python train.py --n_layer=8 --experts_per_token=2 --d_expert=96 --d_shared_expert=0 --activation="squared_reglu" --router_score="sigmoid" --balance_loss=0.000245 --balance_bias=true --norm="rmsnorm" --norm_eps=1e-05 --lr=0.00112 --beta1=0.9 --beta2=0.99 --batch_tokens=[65536, 131072, 262144] --train_tokens=671000000
Below are experts of layer 4 (counted from 0) of a mixture-of-experts language model. Rows are named router (the router's row for the expert), gate (a neuron's input weights, with its number), up (a neuron's input weights, with its number) and show model dimensions 0-95. Each number is 500 + 50 x the weight over its row's rms, rounded and kept within 0 to 999. Numbers have three digits each.
After each expert's rows: "comes after" lists some tokens at least twice as common just before its tokens as in all text. This comes from a sample of Wikipedia text that the model never trained on. Tokens count by the router's weight.

# expert 15
router:605524462500564612536589558495379459487470458529571518493508521426480552468454456529449532519489492485504505459467476444571567462603452523439417436547495506561477488442534566442525494502549514469674533470492548516510580452487495476457464497538494531542473460439596428522483567598555465482
gate4:479486567543526518405438581468504427473470491526516395465507569583533550394474471506491515589450488550540452492475543426415450486449527522452453584488489429602527541504475518481425576510521450474542436488457484493547554522391489497551463572440484466480513445585541598554476547583425504605
up4:426420532546620555437459586524544420474504446534543421424550506568491557460522410501526519602438493497500475506488507463446485494457494511424455550497501447559530568494482520510459560483584512487548448484440478506529562516384471532567451616480490445546505511579496580531456512575446505577
gate5:441449464520453597443584468481538608540464538532461428483485558523532603482521571477467435425456432440419476553430409435529435504474612478417507518498540419539491433530530518484581495492429455559531539487519505490499442547503510523476465510616538462417449464550583502533453428452536543529
up5:646553525529555460577427524679489545415497416485494473459498494549436460600593495513521552559527484400608535487538522518492516478500518588490484512547497501493564481522503415503472516573548612585486531466520432565538465480447464556567578527467510486622489487519472443436502425478515421495
gate6:586503485422431545465481442425407555502393539526487519501519636527541485377526556480484486454493452510487525477455471504504378614408457552458462538571520506612500480499489513569505583553474466571519461519511530483533549510494585471515517520564505534457533642565526509670452556531481589398
up6:491596455374454505415501476465514491472470491512525525446507576552535468371581577541471474534498485477442425450476471514550391567485512538426422494544594461604417491502496546538525498463506527550531439456516480458526545478470554460444488521537404559501523538515618517652399521537443489436
gate7:382395512521497512469543518481538602543483514428493562507542447543441473563479465586541411443533531538450409466479438554477532517517514502452560517483523550437514429586548379471614615514455633498433498541548493515476558570425447606523534568455509445489525455483516507488470509496538392478
up7:394423483531501532483538542479516599546511575449486575549504491514485450564451489561531454444501504537455422486511471487474535495534489538468549514501493531460489428599500384479612611492449582498415514565535487480509487555414422591500510570449517464478479441472535507457490483473553437493
gate8:506536461537518566452505557479556431551549540516473575482474551368491541462511546476527510556516493565428521421541479535489512568518391485508522485580535501470355420533451553533512477469509446479547492509496469495505429443492523447491449490436363571534454510451528519480501511456560547442
up8:571510521511474503483527616517490545501378459528539480618476502583429452570427536512493460512515439474579539471535507498574518503532504465469517529503516467571586548530527492478508572520495556531499463541541501436531528529426497439489538540488565548530452526508405483495596520526498470543
comes after: "\n", ")", " information", " (0)", ";", "6)"

# expert 39
router:506482508496507543515518577504476489449407407474563509508519446447451526438490495531505537550444434411529510475532381567556537462500456442489431475605499468564454466488576553443474554586524504413686503442495569480444507421468439522473447461530535494487529445516445493534511529540533453575
gate5:455467474576513576492511433523527464450460479487453523473430470516540497451581455561612491467498542543412508450420459543463380473381414431545477483562508482586592522444468496482439472473525510439535476561584585524548513562417484509479533493581461524438518549541518516439476411489430467501
up5:473513494514523495566496521377475566524525545410434457521540510483592467511439477476528548528437531557475455455534470575523533497548558484464586527394404556613511519522586573628466524407451497570461487550474526538560588515449512483486542496457533487400544420564502523445445499474556449451
gate6:558482465465513465512502531447572576510543417440496476525440481453596459450564537484460464500542525519516450524503483483492424468476451446392539525578428445503450446457470558550424557566553504553487497478500441448571528474422457489338507458536502428485576494508515450545470456478566463553
up6:510540420553512420490441454458520549510517540615476470524492485441466447559451564446466432501536458510420516516544597496536541488481567513538459555537593511536458546434371467439416476443549482482428421546435536498614522575508575457490615577471577486457611585484510524472497517478491483465
gate7:619577440463518495582476430410528492511507435454507475448482457461451431603427534468524505414547404442551516444533458506598515462474533550497467527502545550559475545474531491560490512555418478388500526512509635379577489519427536533510530466443426459445482468500497565496444468580509455515
up7:440531503536486474500488482538496437572530505593533558539416525483581528507494552498487528556444558568537455437506541502489528513567460552486457443508464476451452492438532448545511528526492497556482548489474509400537460460504561540624487470525430490482462415528559524428482437397438494598
gate8:498471512472490528556559540568445581467493494475496476492516490492496499539558524426476474540463481560422492455522493492504442354475599482524510460537501498433596564434460546398503517531450469536453504409514472455454485569497413555465455461505515525519508495562442508413495474429492488564
up8:542556529507437465472597547606447564554465472451469470541491492474533472588457507437514537471467489472545510386479501505469525558604465525413502529532463496533465408497488415438459558544471544541449482424596487508461514442498470439510492482566521511514419461487573419528414456508579419444
gate9:552505510485460589480469418536484490520604501496516460568480451577463507491447577589550468543490525422499490509598519501552468486494602463480429524521496476544445522446590473541424511516492524492557487509564484436555488522579523494483503504548566520338477548475511517458504497485484368496
up9:571473499451501521442488496505480471529579508460445468527446469597405470522512543505544476502470560470472487518544419487556575511477480413460534472531482479505350542435532547586429547550619572500514422444513498494595527482493537484455513488575563500435430465485516411496410526558454388485
comes after: " in", " New", " Al", " de", " Z", " San"

# expert 49
router:553488454416564591515572534506421526462467453536616537482530537493423511493572519501529512534472470450524408440465476499519499517505411458444447382575436512535514492491551501516575477491564537442639457486503555526466548435530486526447495515555495509560513437461522477499442589568496424486
gate5:551514455479500479439498557594542480488444493455402464532463429497503462551570472476507507489467474392459418586458508601460401524515536453495598515507590505437441536442529444484483566538503554598534467426486449520421521456462511508492565455642432537445457440479487567440534464465484570499
up5:523451463489553534486572628513518505468587419595539407474490556477576443483558557525483466459501559451455472451538499539412509471577489485447496549501608488430481507598590452465413455543475542547498449516516474497550593417472470445411547527543464547559466568497524446404491469480457526450
gate6:442516516468440520523515515382488506562460458440539420475437418514434585394502554518521457572539425464489461463597532492537517442398559440513455599460528482539518447542499547530578495468529533426536438541528457376428547440574441498447531466503472510513573380450543524649460514523509477536
up6:494500466535494406518502513575460428419488519460549520555536579508567517577543498476548520431463548581469570517475467528470491539592472540480486490471481469443490626496420426515518468495516512551408548480488492613577487566430627463578467542416546483430435573503463420381524391464520501478
gate7:512529498433495525481538462465569538543442464526544565439561477557491501519542569571461443495478449424493498512584533423549494451490508475521533470493404438557541403471495522440443490408422549482508476443448526495526485521571484536440559518552527567567500462447557484561563489610435492462
up7:512565538516460507478490515411563531481431493491502508476522499514511502455562546554426587524524391415520495532588532460529445482549496439499484426407458459589528471476467484451425468452449500463470519426490550535516523378548508516421545481589532529579384471443655454604494498590472464456
gate8:514548490547537570467474484454433521488559579556587560518510524493494533538528600499561510476453468555444377500557543510495500497475358518501497569551565520473503463498532495451467512457432484563512456589420461537401562511488513549456468537542524508518517465505483473443476591498525389505
up8:510497456445455563356575405538558539401527517530502508526554567572549563516453500549448525425507414577411498517474535568464476453466455485536531536444485509458466490447540546519523541514433485490510542502620495566563549432533483469523488611485416512507454575462527404498454489550499560607
gate9:468439476407453499550496511373591506428523538482498469445483529507481529534481477501541516523490544496586504505470493395425502488568521523508423441562528545442471386507538613552571548498525521435503453453555517343416556435500553585421528474584500526518442505457502494443474521493412519607
up9:505521527483513487498578493473522423562451494460571391492561442520533456449562474610579513547474693569416460473551552458590529509537518486442474456525503468500465391531529468512566592435486525465565466440504476495430591436572489449503591465452549453492516492412535480576460539446523401482
comes after: "|", " T", " |", " G", "-", " t"

# expert 56
router:518434560441585510460543559530412439503465418498610553450568517505497522499536463529521544526461428493462511491463429538580451499557538497479443468564504519585468510416519526478571545542573528439663513477492547511483526421491581555511507538495531465545495421494535465500549548568495462521
gate9:406489412527440480546571527452494527502507556519505504508529555458560504546483465508527496451444551551516425566554474583438462525561460503470433491545449527366419499484507497495494556534456541442460579485543472550571496544605502547442469460468463523590534643533493444488545464473418542521
up9:485541541538488523503451455576480439418507497468610460457363473485442490434469546496549496496487523489530587519512521529532555527440522525567550535427572485516549521623488473457576573474559466535493555545534521506485450501430482480525585577462518532438497512521485565468504550540603476412
gate10:456508563577527527547571479521468463550558516452448474433440452450509362402490474462569451576497566463504415496425543595433442494550495540459446516411532493420524448556532489580497494492528520511504549482487489519531469375442407532521466503522479420491485514515439536456589529537558498460
up10:508428563489482482535484498518458500491616548573580495551529513523531460548538489498517519456641452484443569612557387461492526457461563500522535492468524614604429517482493446507484538458591437514508582491497470486576491543460417479485575543436501554463542515386531460445496617458447562435
gate11:525478474443512449483460593514626379462589451530477465505491532470520427508557529558569470579516597521474510414466575511511594448500475490445391507620521456537505427556443498547441509521478521475505532488563460518376449490463547457519504503505574590565495353556540506575554482473501400495
up11:485542533574446560521562407493407558479406542496507534506475516489480543473451466455393553425448393457530458586534437458504391563472548528575572475414491539475510543465533491449506459448508485559485467503465522438601493507513434555475525495523432426432460636484424462416434507561527568508
gate12:549513423553510504500381559473605424460530426501522419534565366451470501559423537501484411610412426462564541532608492412547468468491537531509540525530513514517468499500503566519429457549527521504432434513427475441516409482373516583502461455547501432556485497492589546510479433483416476521
up12:557490459549437445538474538552555429478488445447499551516513403455498513458464476533504503600413527465575509578530487457472481464571497509478474478541513497472513499554542420593479434529583489554459415466446494516523498533423510526505506507490503445522479468512528572529482492512455512563
gate13:559526487475530570518547410399381524513471444486538466450519499499547506569525447588535398577442504469546526529403535503519539511562504387503509524429460505561461458507464473516595559517481605476469499547501533595418571583515497539454445476489470572553592530540499481525561514522451556417
up13:557459469429568523502517545520481444465512504540516579495484459495460390426468409523467514481571519457525448590540497497489455414417451537498541475460525540574508453564454473478428369457627546404486449451492454505582481527534469521480529568456464445547469531588617540439515480490442488506
comes after: " |", ";", "|---|---|---|---|---|---|", "|---|---|---|---|", "|---|---|---|", "|---|---|---|---|---|"

# expert 0
router:495459586451596578471517606508446506494457482492572559501545519501467531503563495502540516504437424512479489528488405524593477495554476470454403419602504514544449522473604581485562547572567503440639507535504574519469569450481510536496461516502502493530465452533472432543524598526583443548
gate6:435442508499433510570481593467479478578634542478539506468540578467487526490535543501506399408499544527402518562496519472553529488508435473455544404500598528549375412535508531468471528547507479570552449518494481491533536445480414524360498578420476624533462548450537468542555559513500474553
up6:438516416501504538543487481485476511496387474525458531542415552519517570506527596400524583597469505536494446435424515490465494491560528533471385564578484488464608563414484407502532483461425481374463544497552459518544487435489587529584494470494555465490472470555448469517519458546500478502
gate7:519504512551526470459560579485489514488504530536525544488430436563566529471549437445462498558492407487545436488558502398535445381472541569498506416481440540459454430571529491445531592504483637410553603441448499527481480537588507479503563417495461427540475424479515523449498504489578449482
up7:506518526540515485468550573507501512500509549532525541486436436560574511471517441453474521569494436484545418493536512396536438372457562556502501391485456554441450442546536495479537592520485627408555601458435512528477500548575521491508584429496468430539509430484511544456497491483583458469
gate8:535487516470501485444502441383559558608475481480523491526440503540499540468538487468499509491555577523500521477436432518518572545474421496486486462467443444481497505413554523540496513550484601489539541526532509483466567545518515503506503472480443436568503564489514512471546606506586519543
up8:468538529583494541497531541512480397520530561545396463473509519548406485527501502548500502516489525521504451569520509485505442511500524492532552406507568573523479447614538508497512492441563424505486505479552535509489472471502462545452532536500562590474501527403501604504398448477440485440
gate9:540442579579559522534388604497551556495577485568464553492466526567580453521541528507524481459447468521627486522491571514561427532468474505500395550542551599492407455571493527560512555498480594523510513498580532419595474507479530578532465529510373399385441488459543506479509461451522439485
up9:524430581552575485537385610520546547497587458584487567481470553548614460501541519520513463443450458483627508528486615494556450535489455506463424557530572583453405453593507553568508539484479620517521498496590538453592534513492520557539493532483377369375499476480534508507480473451533451515
gate10:471518454466390475534396527524458541485484534556555552501469568557553540484510468548433472519506414524525512479430578523514514535515516577466514535502573550494464493504440481489441546523387570529547511558510453410427545542412585481506522505442525461533595457540629482530482442494448491501
up10:479542418456388489514436516534493567508429538527572538497420584594538562460500425532401495497503447530576498476455565551488545585483507540501552476532578543467456482499439507510480555500443550558548502542523486388424554554408543437507502525480487542542576477542585542522456522484446483472
comes after: " |", ";", " –", ":", " 1,", ");"

# expert 50
router:513537448447528573495558554538479449495493526557571538467539516438455508452522448479539538520507441422510479517480470523603451481588463493438423474539544431516425512493591650482559542471491491415587541447499490454512551453512513492419471449514466485547535481487508446569496560616551377557
gate0:493488553580465464502562482526545518480466528577517483600570540460522507485563607516551481452571415532564563511550506419554467481488487567559463438507536537417516451374554554528484527590457515515571561570481472614517493524484414486495542486528487467529470452533574427498459445520423461449
up0:531517454431529536488447516489450491499535463416463536409463469552482470479453384510453496550408585468411425489445494605446543501536502441440534535489478468586497553629435412480530480425541497471434451454500546380459503492503565516515474519469505542454518535482416597495501555464576556520
gate1:468532438502552518366519523508583380533495542478445524549564477486451496561445467515557498487515430474552435534483448520586426558472435527504483489478531506550454482485569513576513448498450476536499411491483512399555485506526473497510508616407512575483517610420567492637515514515538495569
up1:443547538530511542644488491509476507461598440472512408438507510490505481532523569513494384522441416522459427419494512508522476525503526552541446492490532596455541544437481547498518441521448534445534487519536449475496501399513622562519487523548532441547474442560479374426611551487454442587
gate2:463536365468545484492471602572474512572485534550516412626427469487454520548583478509370601501526519522394491483516459525506512457514528560502447525516488483481489521506547541498555494457499538507465533458559449503467508459481572552486622499469510532503526447503548513550467540517504463550
up2:418559539508510505459494477432481424546535525572477482482487562381523544514540550451489555545529571562557519544540521506487454530478528460516555487510537602547484499388487570522450442501528492451493477450597481426497545504444483580353514506541514551521533563543575497532503561519474488556
gate3:495492484474533464469488499513481514506474493425517458400568481551536481579520507500599534533521537484404543491359389430311526458456435481494536423528485565469511529436528425529564616528581477505477498464489501505548522533520488538570501420473433590478527515570470506488510437414461452451
up3:517489555533474537545519474566499502486533505599512534599463521478413515440472471519458511463473429544542509510615595545641504544518573503488501574466503444534541492565459555456460427480430525517537481538527528554454474445501532456475502601551569371520460475451553484506490573616543573529
gate4:473474489528414460390545455545491472471482485484506507563541464470399480550535506553587489580522486523443549562429636530532458481446396541441435455544450392467430511381537517509543568507441550482482429538571572531561541416456508434523535532499486527512436407421582486558473583547450527476
up4:448521453425541522581526463465493549512449428457436445539499452452437382464480505440530518543521476498516474492503454464511517473440604526563453419470485523503465535576552550534620592516448530471530508529585525451512528472480570453568524514500513382509525493471546558645504509568483426460
comes after: " he", " it", " It", " He", " which", " who"

# expert 22
router:488510524495549590505553509574453455456475465487509565530542515474494487505498490589537503559460462428513486436506402528564507494523462453458493487564557460517470513549589498483582522514509496416650576522500575496457505438474452550478498539484491497497471449524541436474463571542576449490
gate7:437517504550572502489525415405465432520475560560501495468520444468465504520458429498516548398461421452519548556445438665546512490463578505530518559541468574493541505582554472497557559477474537491493513438420562558499510501460490504574521435497489517596503527500480493437521559564434587484
up7:429453475530422555502429492445492569443457481576527437514431431502477532478509558518543580408453562486544460509427410479479403494480560510461441487557521482488511556429464441485523528575507438479485485448600503521541448464477440499441457380560378496557440493470503424458464426524539520500
gate8:392459495502436572555474494494557410494521473601498603494526508464539492442500471569576495434497528469454403567424499491569458446425582484453530545557543547488570492510552468426515552588492499496570561381575484482529484529362484557530596464491595494521475440448516509450445513597498526412
up8:463539525634484536546454511546509585414510478457485495545448458514538584436547515507452436529531479506624513514440496428565472464512517479430531521455595497464522394555560501575537556462531495436530440553493509537445573474467520557474518519552548574550548608422437459479457497528540586499
gate9:524468457472497593510443502470511394581489447500467452457470539429511534472516474583534435522564528411470476396428478450601491556544453431542519494524410521549484453494510533447499575465559639436499466461571507496521512511488622485525520440545542487474515577409494556484541432430486483525
up9:522438492522511635436493521477496468604474437475473403429432468440546481546530532561515488558570531432511470420417446466606463589574512437550514467553465482489507475466583515468528566468514623446489451513555524492456458512490603567504542440540541476411511527390493567524538410416472499561
gate10:506502569577548455485487575425468480553502560486462476473540536548537542471453554489476513414505492471522535500500428522596468404465561449522506498471540475432497455528532566492458538503491528496521579485584509458564417464469542515515495485559562568536538602483525524501459579495463511531
up10:488485570572501491523510527455517467542533529450465521463562539559539519457463555521458503462548532468491558475564402554544481458500528467544487531448549504451516439572563543470484530527487470482496624498556535477542428473437510531530508543502588543544550555496519562469439621511460469532
gate11:556512492480453601492633551517495517473519484479511492503577462489479603585483464490487442464526530540519499569404461523531449441476454491545505537465550504474511441484499472505487539527447478541537473562599537580546516469479461524467538592490450480497573512577505483487426556553467628520
up11:515470456454507586508610499502566477426529428452481487522503443494404486562477431510445547529492504571508471576425488483483489498444499504543513489443529515486550550475520523483536421490476468465523554390575500648533573404540483489415476518466530529571467486536476399493523548568508580556
comes after: " S", " D", " R", " N", " V", " d"

# expert 18
router:570495543453518557523543533514441462519460438475543522540555481453488526512502520550547544536456508504500470424434424534560530501511442462434391423558468473550502491461526565454570536534516508482642551457522591492446558471444474529478442523526529516575497427502562434499464547550553416497
gate4:624506616459494578568428452499402402594430427462447417513501461545505475470486530521450470486489552476562511519543470485406480477458491528532524476564517440584541516577511609414489423528481467554552455463553530461584532413503472575488455507590442437578425516559521464511471509575394489453
up4:374510497513512495454467582534549521523485514476522540447484523490491604450467518449528532596479453539450469491471518474549461576501408441435534489410468440474499550404521490546580593495480556447458437564542507492400434521519577432471468558508506508439512472516484600518493476488557583443
gate5:514533525560480517508530491462545591509454502499476501526453508527578545501513503442471436438480490521462511574379549541464494417461474466496569471523567542493453480463477459389483493556495520515508577536518603548545457522552462527536482529522405528551517451533515474476465404392515531593
up5:595514474500505482437592492516491507477553524509465498481430554538479535485548537531603587516470498472521425503476522569425474501510455474465552503484520469605521435479538564421547498552498568364515576427530554501528531493570552531524487558520432615519513468486536483484473494416516494570
gate6:565392389486506536477395523518597572469430485478490493500507529585547531500516534535567528419461547485485453437492525502522454506564447513526503475484517552556454435453467460488486478487456438509512488549555429446446562530389510412490434414504602416553429509587626537497514530475502412528
up6:436572580496455435517601489467543473480440507542512451504464481444429512542497586569534441471404414481490541470439488544578460577457481452378519428514492576429463465432479468458455508451479554559491498591613560412434486555509495463431398524521500533543415399499535528433492481481469425509
gate7:488568463577480495483552511565515583455464513462434418550502497521596445495499428487486452395453526483511537470432438460452514449499527499533490428561553480509490571451514445438453520458540455508496584511425517549447502474431525542478481499471436473518406499530513488536502449505488456487
up7:582448480432479491541522473447497481577499452537464548487562517463479506505406558439588543473519539452413510508496521440503451517580441538391522490589431452404472514524579523554581450530448537556479497431484355580472508480409470486534513435506498450492558564480587499498552443496469596557
gate8:455524421652473553563460503527482564491521423502448457481613493516423595488472592453603484424465538569542397469464517515477502463518500527592517536470479512444486452473575509494500525502580504519509582512463490622548470520568562511577553471565531501490539558530499429558430577514460470505
up8:529476463522469553450522448545549500438534468501559474442567491525416494481524591587541475396544526442507453506412505553476463548515394576436478460460448410499499444484425537495438550538547455538479597520494514592492585495568428550537462462493543583586506559529484579591520516527525488500
comes after: " in", " on", "\n", " at", " L", " In"

# expert 33
router:503518485467595602515561515522449481471514484523582519422552555441447501446479459536462471537468476547526422455481444524609529503541522470373456413568484477525434527522528583529529498563546565406589482469485575507451556450474459567443470526507505571536452496506588445569492513564582524527
gate2:552528472458544459435528509480465548477474528479429535578476461439428458416560489504516453541587497487521534548552460535535426492414497531535530468531555530584528556473479586542477386521403436544498484405588574520487492419440448532523557421532518454505459526509527560551411562584469536500
up2:547534553529523503515494547573467409425397426551544538519504474453540496558501470450430557459432503479504507614466503424539512467550478442540498491429573536440499486476569425441417507467494510468519542528529451421489470553538527459442476487460497405501541521512549552469546501456461508408
gate3:483462509557500548596520481584496473523446461408502464552474400541575491508460572402510519493443516501550551500483459547429469376477468431437463456601566463476497478410563497431486503563425512461529513515608534486514497492439539521516409462570501524510428533540510532431523467487482488522
up3:541542483425499476351549573414483526454513496613506551473520605452456494491561456552465510464533490470431481513523558377514489608531502524573496514407414541497496503588427485519509517434517533539486509415393508479487527530559465481462609530445532465457598484482462461554539554543485517442
gate4:608562551385499484451553491520504535452392514499444415569425492469582443454526565463442458447450505455387471594526488465505450498530457486419456588458492495458527525536540404488491478528502454508508602513478523432454484529440465517472452510470479501500563473513477368509455484574574553500
up4:533561531419464520516559505491513542454428544507447466583445488483566431471501607514483476455416515482416467560539431463499486488503463473400496566443492506443476505459590421476518501517516439513502630546475478424425443466394454529484384529495451523494503449522506332467496498511530518502
gate5:517547468524549517475406452486448534411420614492543575502442429448514596555529607563573524502444532483517464502522499556448510510492526556429545487463543481547504454471576485465396498453412565510517455497535475504407496456439483506444578447450445535578553493443485594459400533609519427466
up5:464484513493456481505610559542533443580589429544514459468565603532504431480484403435393498474527461517494558520490534431543470466526484451570436522528455557466493540579416500546590498517566449487485548485487519450590529580548462491549455558487556472420505481524484426511591475415481564507
gate6:595475472535573540546590463544512478482468556486522567521636557418519518581493514513622496443406459569573522499501474563450598510536518498572385571613498520437511526514490537530496560465645505433450414494521512509474568438514556511443492529451471543489478538475518431494477531447498485443
up6:507478500461530400556416509436502451534498482456456463503471507542490562432438493495407573572573538463462470527485576350434490430434462585500557412387587483627534523518495460474532477549398456528551488389447509491572516519502387488553508471444533491518529492509443588491509562561481495508
comes after: " as", " is", " with", " of", " for", " and"

# expert 3
router:519526453450572520411567566533489479492440453491541521488512514427496523473552564566529485566424432453505471401490428486576487555468448518387469454572477421553420503514587533470550539505543543445659511473513513469425518459462457573427408515501519500510483459448578436571499530534519487502
gate4:508591490522587489524542470477518550533436428434468479512553552637439525441463437526494524422434457461456450507497635439516452541543506534432499569469538542453538532523473494554468425559599499465528376466431507509461619510532507445390424555439566539405568506535475496536505466521517566534
up4:494404518464411501466458531518486459466541564553516514493447426353548480543503565468491482590573534533573546502494340554483549453441497454563501408521456439560469485474544493443530572453409499542469613537590504484538393493455496559600552463562448458603430477478532502469498534480476425505
gate5:562453525415495485461548405479493487542421509491496515563460551382539431473533488543518529413615453495580574466493534529495485556586449497517478500371387479533514584556577554488490513428504594501467494444514479473445491456594508466548491586451517441585465622505512452469508435510469415451
up5:541477511415481469461525409465491505543402511482478472547444532369556451508534499542489525404626446489580548481510533538496479529583466495495507502378380471507495569550562538452467520443487620515453517454522470471457501468591536526530470571463540444581474609483516425464519407528452373471
gate6:477541508625561500477508602500513533475474522444592505479520542474428560533522456502429509493564594476593561494538522454565476562476473453461513587511461444495442499506547425465482425541531472464520505444433527543479433537497464536500484444446529533440504451472504460576565566532536504592
up6:490572487617580479481516577479515527505453509458559482455514558469418566541522476524419512506594584499582564486521521449546486559492471446497529556489450430515435491503537443436500459554534468431506500393445521531481436509504484527484475435439519553440507450486514483600562560525507530562
gate7:530516569539530456463554519613469437561413423552468502447461423500420554406389544577525402507546542506398405560464426461474444482525431399462518452549527459446498532529544484430463506554498471599575478458530619520486612421580412535441526494547515495473476509477465404457409494460487506460
up7:486477449461467546532448482377522557442589598462546502549538585509582450587617450425473608488452466499604596447541575538535559520471578592533476556457474546554500468470465508571531481436504522405431520540467389476500372584427576460556480502456488504522510496523521599543600517542526499536
gate8:547395498645522536522537479565557507444542579544560548578508552488537429453533536493482442429495458535503563429552481445451563523455422491535473534498535523466563518543422542502621506424530432436460540507444467506496430494477460535513543491507557489493496445420561464498442490459484591545
up8:551543509492508388500455490547490575508445429558491466523469418434477543497522497406432504501561406482479484477493573482502539473454488456501471397424399541453581555567550478553494553415547525487487528458510505590435518503490551551493419467564511452382550511483471487430468380527491501487
comes after: "\n", ".", "===", " ==", "==", " ==="

# expert 8
router:558484504464570585479560540488445494499437409464600527455541511437483536494521490579519513500513453417467496447479447479576524464501468437372420456506507455530479478502571635486547553573522495466594486492504517525451532492477452492450487528518506521549434443481557491579490588553557445500
gate4:582476535466616517450488545453448409438456616556463545472460423503410465503484436557460553522532552536525529474523464451562522462451472529476499474472663555530493512521474471489514427518474480499507447537485522462497451514557463497516579551387485434502610546429508500536585534515355543519
up4:467513453513441496552501487550555597551441436478501440593545570452580483492540570391541490457446452459485437590457517436420474529517554510515460481540364432437520500460593535511477541461511501486518530411505494484452524498425544487472420413584497553485413451550500510452424457431564517496
gate5:562458445521527437423480533501503505455492503587486573466478550469486538461471498470427496459467484519466499522526471556538564461451464479478503517439559492447403560519480414462410474561499469553498555494583529510500455538468425557522456506469526544535536490395502418374596634472459525525
up5:517456502542472526418468526466482494441431484545481586456393485412536511436510568461482475492446505475420485513509435595507470462463426460452486490430511469463432516489466412474414489540484553553510533476573579450498457577373427515457420551476550509529544452506493482359591556571538540509
gate6:508529466608550543525437486462481529425459498515519549486571528523401508486432526546450583484467431478442481431484593436537458544455427534512516468526588569599530523527595451526522538519549466423524487513513501447412454509449515518386539442410446527526449444524526533515445509446469502484
up6:485530424585539540495462478436516518455467488497521568455581525475357500510372518516485591511466496471394437413454557471498432556506358495513531475516570571539523521549599461543634520548587481450494478500487495473458411540471459501456567443407434510517467453489507508548464521454420529482
gate7:512476503431440511562484457451513480477499487465445498546471491457593408486399535459456424391430493490475417510554578540459403414541512550474479491481554498440520523531570477495556560473466507490499510448523487392560498561371398533491505439535554480530483432582540578557469502569446435493
up7:479466536452391512541463497467549455507511489438470543505495512474555383514456521483478451491465524460490457423599554569449440435586478511486477444517562499474490492544559437502540562496475490528500556395480519415530512542338392518474501426584577493527481498598545575551467546552410409498
gate8:485508450486533646424464484528467460434502484577577517422503531541443453494457437509443554509532491498507423435458409494514482493511437499488508586506507560443562518491552556529528504524510485490467480463571541529505577537581559569518462394422491446527557471496523481427592465480437508429
up8:548453484556478507464495598444591523450564465442464491619488464480551593510540546539571494487448554506557497511563540586525546535483534478525519518476501391445471458541396464500489477468508557473504585523465434491492420458437485466557543589572487543526444499453492491572448497460597432573
comes after: " of", " in", " to", " at", " for", " by"

# expert 63
router:489524485470526531443535553466457466562442458531580563470543532457524507500515492550494555554425393387518452453526444480584577501507494415395422461492545496542440482504579605459528509482552498486598492445569580436378520461453436488471459527524498520569458430456502448587434549603533454563
gate4:492476563588436563484463505415554500478564552542451560520490474558500527564434516524499465501436538605444470450514427523516399422438488486624464454544548608432490425513527477567540537552553458484528538507510513478516479476488555595442504581533523547442406526538532398544451458410449444485
up4:525498598475518508450382449455541449498568550632420513495493494548544474484439526578482450516464530584516532479539508559496457469403457473564435434576542596446534410563551530568496485519538435427539487404524533519586481546462578525392424524520505565458449555577466503530483518453510501441
gate5:548530601591485452487444555449495446376485440520513535573445481397445490538577489522484474494519474486507506421607407530546492456484550527520536519557517525478436463542486492550526527490564446540512551563565539583432447417492536507577522496553508468481389492456561514571485486382511443447
up5:439495420414522545506549444569498545603533548476497459431544511596582509484425514509527529494481516510504496571410603462469499569533450471471450490466478469529572553491503485445488467496430564461494469465435447404556555581511477502432482512439494519507607504562439478421509499625504547538
gate6:426522368544506523501533515521512454508602557452481456479379493530495452459417518485492637449527576574500454516544478436538559459429469507510413500510504525508420487512520587432551548451508483470488448526525472438457492454512458409492487517459456571514472508390474426502476598466506422569
up6:488453480478537482390521418430491590530473541565488562521446495512514556448588394414457515514505532447448515597466522468514452605516533450453583523449556518499551546487352509570474489497486422454498506486502558508515510536563526496454570469537532487516535494554461541570413405503549549417
gate7:458522462508547559564410372530475519463484460485558502540407464483491451551398515443499593468519506489559518545495464426471475516435572616442477513490572597523531543458455517521544476559582522531484566601567534549483488385533497487493400486461430523492459527478500469474463485391610407436
up7:478556448494511498527418442426460493460562483460591483540464510468487511583387495459487597395473559464507480550536547527521450546512544552414404579427504538497482575550497507524509477528532419470446585468520564558516441425577493555470409378456466514477542613524457530558521488504541510414
gate8:538472447534397449614503604481524525530619416469512621468495559590474544528511527467502556493406462543527624482551538575539591524444552480555428507509496544466568439498604496421521509473493475514502564532523470484465521437495527468531581486538446480534419534506520400612504524639483424489
up8:459526545452611577417481381517493475467407577567482404531493459411514439500473484555476423514596535439465401472420471448488416478573423503457555479521517425560462530533403486584520531520501551485510428438479546532567472532500480542487432502450527528467551437508440598406493493357528559497
comes after: "\n", " ", "\"", ")", " MF", " Win"